From a checkpoint of a small mixture-of-experts model trained on Wikipedia.
Size: 12 layers, width 512, vocabulary 32000, 145M parameters.
Experts: 32 experts in each of 6 layers, 2 picks a token.
Training: 1576M tokens, 12024 steps.
Below are experts of layer 7 (counted from 0) of a mixture-of-experts language model. Rows are named router (the router's row for the expert) and show model dimensions 0-127. Each number is 128 + 24 x the weight over its row's rms, rounded and kept within 0 to 255. Numbers have three digits each.
Before each expert's rows: a language model's description of what the expert responds to. This comes from a sample of Wikipedia text that the model never trained on.

# expert 5
Location and direction words. Compass words and place prepositions in geographic descriptions, such as south, north, near, along, "in the", "at the".
router:130132136132112102190149131148143177131128107121126135088077120168135126127081146153159127139142094165139175135185118117123161155067119123121139129119145133134075081123160074100143165135160152143122135143110118156163124103090135107096090124114098136163120157128130142128126075124127129069128069119119132107142138123116136096124109119172120142175133130119129120128132152170139145150083

# expert 30
Infobox and coordinate data. Pipes, brackets and labels in infoboxes, coordinates and measurements, such as Coordinates, Born, OKTMO, km, ′.
router:121111105138108139098147166158122120132124135154132115098114187119121143136130118185162169126119120128129121121102139087129166153094185132143122124120153148124141079172108127106124119154135123148140158137107099146150082100091102110125119112120127174159132110162157111092136132143110120110123106132116119138164163130050115157159148103140140133132130073134122081146139135109147122093075

# expert 29
Place names and classification. Country and city names and "the" after "in" in opening definitions, such as "in the family Gelechiidae", "in the constellation", Italy, China.
router:143142101134134124162132134131136138099136137080192113056096097140129121158147140149190096087115119133127119167114122150113137158095132138129166104123142113138112088143175164158140185139140117150133132129114095161093111090148140117122146153123081176121155121108150110144110118154188151081137095123091155108109143119108143131138071133133134181100147081142110110098125130167124110144125

# expert 18
Word-building stems. Stems and suffixes of common content words in scientific or technical prose, such as oxid, auto, red, able, ed.
router:145160110080130122136121114152138138115139109116159142142112121157138121133124136143143159099183086152161144157120138087114110158079167101138077122124109096135102131126100141165127143105106128098139135131130119128132091110148107111126145117098090132156174111078110107123152109145096147091142099188131109129125131129142142121096104150114134145143116157104133153142153148156132131073089

# expert 2
Infobox field labels. Line-start dashes, colons and field names in infoboxes, lists and taxoboxes, such as Species:, Binomial name, Sacks:, Recorded:.
router:136120115113138109143145101156105090176135120130142139096118191135158125127120137129078174106152117156143096114121112091116143112104147170122128118122121124114109155164143120110101178140108130141140113114124140139123127106150088090111123105072092126199125095131140179116121117095105137117099147164115110114165144132074162175155130110119112162122141101170099126117135129129143119140097

# expert 25
Place and institution names. Country, city, nationality and university names and their endings, such as Pakistan, Soviet, Chicago, Harvard, Rwan-da.
router:162144091129125123150101136113141138161152134143138135107126171160133137144128138164147134167140102143193141101112164111126145134126163109101120113115141123113129131140181131116112120120154108094152109170111158124133145104133111126094107132111138126133138145103123110114060104127145158084120109148122080100111145131091140111120125122116185158138120141120060147126112156141141154141100

# expert 17
Determiners and recent years. "The", possessives and years such as 2019 or 2024 that follow prepositions or sentence starts in narrative prose.
router:142149109148130119131140080102146123159152152127156102094103139145128138160129147180159089171123128164144149134145120110125145152085142114176124103137116128115108135131154126158124128116124098104133139182157124118097140134133131125096086151065072145167107131093121131158136095148120112083138131144106094087135128116075139038159119175128139172117127128127087091165083135125132103142097

# expert 13
Line breaks before headers. Line breaks and labels opening infobox fields or sections, such as Personal information, Scientific classification, Succeeded by, See also.
router:125106146086122081165103093177128111145148160122187125103120170144114139120114144137135152109132103172126144117145115095138130162081169158159140092103155147125109102107175103143126106123138082112133146154148185094153115096105102116091118123098107115145110124119127151132136132142132146108117127134143161124155145130098161093151096123148168154165113130122133140135108108182153098146097

# expert 12
Table cells, foreign names. Pipes, zeros and position codes in sports tables, plus non-English name pieces and accented byte tokens, such as MF, DF, Mo.
router:113169102161124085128166134162123163135166145123151111128102148103108143094132193152166152132106119107153114131125156091093123128111141093126138136089135127133121085164135141164142123146179088116135145134125154136122099089113131144123140113124135137154142156114112171106115125123099177104147158156120139135138118139132136135121123153134162165128154141118150145144118159134139139064117

# expert 14
Foreign text, organization names. Byte pieces inside Chinese or Japanese characters, word pieces of non-English words, and institution words like Association, Championships, Committee, UTC.
router:125100119112095091107166147150112164131140142070151148113101095116099126164162147134102138133132093151144142102191135123106103158073205131156132093121129138088124140161191132096137126117143125146135137158115112104130144120106055135165136159084119154147158159114134157112141130091123136123127162150115154116132128119093104138130105096127114158154096102161098112150106135093111119080109

# expert 26
Table and infobox rows. Line-start dashes and pipes in election tables and place infoboxes, plus row labels like Coordinates, Turnout, elected, hold.
router:178145115133106069132134100126120135138124105117180114111125181117108103168143180144128099148095089173117133164142160119085126111134159168158133114136144162106112102115106137122087135152124136102111171139126133174121129142109108065114135119135173150176126117085097113147131096129105135097119126130126164144108093137134150150144131153152106166159110129138108095114124143112139127103108

# expert 31
Personal name parts. Surnames and surname prefixes in sports tables and credits, such as Jones, Mc, La in LaJoie, Bailey.
router:142134125113102117123132096147152113167117103122143094137097110149086103171139165186151113124128129094149130129183093091113132104130159150152135116093138098119113137136137127091095143181143106109144122111145141150128139114133135132133145143129110155157123135125105159147132087124138141090148145145078120105146148135110087149147099126102126111128145102095071102123158120130127101160120

# expert 10
Articles and score cells. Articles a, an, the in running prose, plus pipes and zero or one scores in medal and league tables.
router:135139108116131095165163083126125147133130099181155129147108134154099106092159147198139097134099094124157137116125092114081100133138168162108140114105209110139092093160147100166116141131123099136129170145158089128139141112161118136100103133111158173139141131147123173130095130156134109107135146165108107098154150115152132104104131121137154151180162157132119096111162140154148114129104

# expert 20
Biography coordination and verbs. "And", "as", "was", "became", "while" joining clauses and predicates in biographies, such as "born and raised", "He was selected".
router:123123099146093140099153147121111149133153123101135093088130130171124104084109154158149096135147111114159139157138112100126148100099146155100099124167148109155102090161155121143127115174195109101126148129192129174163105116148082104090106139160121121165125102160149108135136118138156163082151123160100126099141150128074098121072103099120123120122113128128138146127115162141114103134119

# expert 24
Verb-linking prepositions. Prepositions, infinitive to and modals right after verbs or adjectives in narrative prose, such as to, in, during, would.
router:116138108100096111158156090182140132152145127133202100127128118146101128129074200129182097118138130126147159158172141098110133170136121066142097111093168097140132134148115089165139117119144092150127156139134147153100088134116159103119147151125132149156140120083134123099134106128122127088110091163141162081136096088104119101140109138137121150181107135117138100133114146134129080098116

# expert 1
Numbers and initials. Small numbers and single letters in dates, tables, citations and model names, such as 3, 20, S., A, F 27.
router:160123092103118098120138129137136150165141085146131113098157111140103073105110142155121139122151079139156134112122141100091135107066140170121071123111157132130080110167128122113186095121125156085145172161144121144128102160123158143130122138109085158122122115130105175143126136144116145103123152167123091133140102088098132109160092158093166141149107140110098124171114178142115106111137

# expert 0
Short name/word starts. Initial pieces of split names and rare words, often single capitals or letters, such as M, Gol, Don, gall, C.
router:111168114154093137154158108179135165142157106118161138125150143137138100164101117156140146129115099144145171134139121129144113146106126135133102086145132095164123102140102099127126099105135115148142110125145112137116148129150120160104140118142122145144122106143137143130136081129132128112127117141106130092103144074112084099101137123168144121180156110142118128160152105140126115110168

# expert 22
Time and degree adverbs. Adverbs and time words in narrative prose, such as then, later, often, However, and days in "two days later".
router:126112114124137148136132117140128109120173128147155096089119167153131113104119103136122131119123134147130138133155122104111130104086158116154131111082137141140112105145155132161144106142123106164116170155112157163108069142102114160081158127155087136149118106094162161119120066155145094138150123192124126099153116106135102121107082140156149159135116145144120140142148190139133106149109

# expert 11
Abstract noun endings. Abstract nouns and their suffixes, often after "the", "a" or "his", such as development, music, role, -ness, -ism, -ities.
router:149146140113046156171156087167129152130154129099118111085175173201133088157102151092124103168161094166136150168156095109084138113109131114143148109140119083142140096134159118136135119107132134083145123149146143169114109112114101121115143119110093163130119133124128116108128099152141177126153155127094124092139175106104113112115137146113116127143109140112083092175127123134124095130146

# expert 6
Time and count nouns. Articles and nouns about years, seasons, elections and statistics in record-like openings, such as season, census, age, a.
router:101127125097140086166134116126174100155130134142099149114093121119123111139133089151126118109130142143138131151147118114088132151113170140151126110126172118118136125123143137134108137133116113142179136114170149143128110083111139121096098129155085139177064155149126143166093096149137139120148120124093144130122128104102103133136089127172137162144145116151131118144139121091140094166093

# expert 21
Publication and naming words. Nouns and prepositions about books, authors and naming, such as known, published, book, writer, as, in.
router:171163125124093113164132099149113136148135095097127098102086138125116097091147139147142116111137105148152155105166135108102154143120157147147139124135151113123104115142114147156127164134117089133131143137126100093110091092135071131139167144128134109119116103070159125148105097140128156083134119162149110105094125129096128132105115158166099165122144127152101135144153118168162109156140

# expert 19
Section and table breaks. Line breaks ending table header rows or paragraphs, plus heading markers ==, === and table rules ---|---.
router:118128092118124105125138122167128113122143138126172083091109165121112097162155198144154178148134093117138117136156163075111151165094149154111115116118143160112126149157143144152129133115130104133127135137168117169130145119124114126075124145117150127149127123099133138124131126202126117115147109159126120116116113135111132164136108166150155134147158082140082117126134131126104069130145

# expert 3
Name-joining pieces. Connectors and suffixes inside multiword proper names, teams and titles, such as of, -, &, field, ville, Street.
router:125123068082112132133127109150115111178111137116151102111143110175119125174151171145148120110172123123093130119116130094111182128099152137149114136126174079116084107115138140090127133106128114105121143180131106150116134103134122113119137154119087131157132112138144149140143094143118169140139125126101099104133137096108095090134122127137162116172147110132110114125143176153091139118125

# expert 15
Determiners in titles. Determiners and small words inside song, film and work titles in lists and tables, such as this, the, same, My.
router:117143102071112103160157138134121174117089089104145075102110112113103116152093170152152085145163129120110155118072131100114121128107132115112131118114140132148127110134157070134123096128119126115128182131150109145111110158130100112123138118128124168110140156117142137143123104138164143141120124180179142105156119121096095133118085128092149142138125140109117085139076126135091105143119

# expert 27
Inner letters, quotes. Middle letters inside foreign or chemical names plus opening quote marks, such as ze, p, é, " and '.
router:117134092175114144135141117146144134101177099108174098139120112154103115146159127168129134142081128123178170166125139088104080139064165142137148124131162116144114112143134116119137108126114122138121162120166118174122182148096086121097119108117158175156151115130132128140106122129115111090119147186107157126122107101109135093136125123154108118153120120104121117140134162155117096134131

# expert 7
Table cell separators. Pipe separators and short cells in tables of charts, election results, squads and records, such as |, Pld, MF, Loss.
router:142140145111097082147141110135115084126119124114132126116154135114098155105127137182123124150120113134159128140149107048097129143113146170102088144122127137125105126141124078150118151142173079108142132147111106170110164113113097132126139136093104103137084148164130171127108105179158143137152138133145114137139108061076149109152101114109136141163155159129073152123136160182126082078126

# expert 8
Clause connectives, qualifiers. Commas, conjunctions, relative pronouns and degree adverbs that link or qualify clauses in prose, such as but, however, which, very.
router:132151136132117149160119125144132153160134133117162103099125148169128143131115158158085139131148109161121143183125140123090110117086119090126130106119128094149134097195105150169179130157186128091153113160134168121093114162170137122120152136114120148130146141132134098158151129160141113115108133187118131139119130120139132108128122127112100162174148136132096122136150159158092095100120

# expert 28
Copula after subject. is, was, commas and opening brackets right after a subject, especially a genus or species name opening an article.
router:142139123132114126132122111137145164158129129131176092109125131191144111140091132150191117170137098143099140151059130144126141101102140111121141109103128123142094093145161156139135168125134103115131156168130068121148073128153099117074128155148127147152104089121118118109149118169133109102124153142106120130147172088071117132097120120139154162123104130133098128112104167118126146136137

# expert 23
People and group nouns. Nouns for kinds of people or groups, often plural and after adjectives, such as women, children, player, citizens, crew, police.
router:110148100131114145132153075111110140132170132113145120101108112111142141143102153139156140134117078130171128083096146086131134123096144081152156155141157110108119106167127097124089143126160118141136142131110133113162108118124112152116112171112135115177096109130128116129111116131132158122170117145107157097137202132057089117113154122136122188136128119155131141121093137160147125109114

# expert 4
Foreign name pieces. Word pieces inside non-English names of people, places and teams, such as -van-, -berg, -tz, -ín, -ón.
router:116156114112136138147134115148102142100163142089146124124100130185112125142136178135145086131157093092187131123138123140137114170101134121094126088151138111115109129159114146146102117119197110140101173153139109104115144158120117141121139172088089156116139129134127164133104152174109142133149137123106130132165159128133128118117112148140120145156139147128110121186128129118105134165161

# expert 9
Possessives and own-nouns. Possessive determiners and 's, plus nouns they govern in biographies and music articles, such as his, her, its, album, wife.
router:106116093100128154167140128158153130152163098102146099118105131170147126116128157186119127135133117153189152115142136105130131108132146117134081064129145154185123078137119106101123107117130120116155135139133141136138138136139144120152179131109144144157087123087179118154117106142126159114138140164080140095125137106112116135168112126149132105149150080164114159140135137084127119156124

# expert 16
Main clause verbs. Past-tense and participle verbs after a subject or auxiliary in prose, such as used, took, began, located, partnered.
router:118156095142088117139120140150113132153142133142155124097146120134146099098132182152181121099141106151159118179155104046126133147080153121101162098118150144155108132117146131143105116130135092157125132146126138136145112129136132120114148110119090141166128147122111116138138113158159151130180116152066142122137109118091150157131100123124132128142141130106091133146129150095106082122111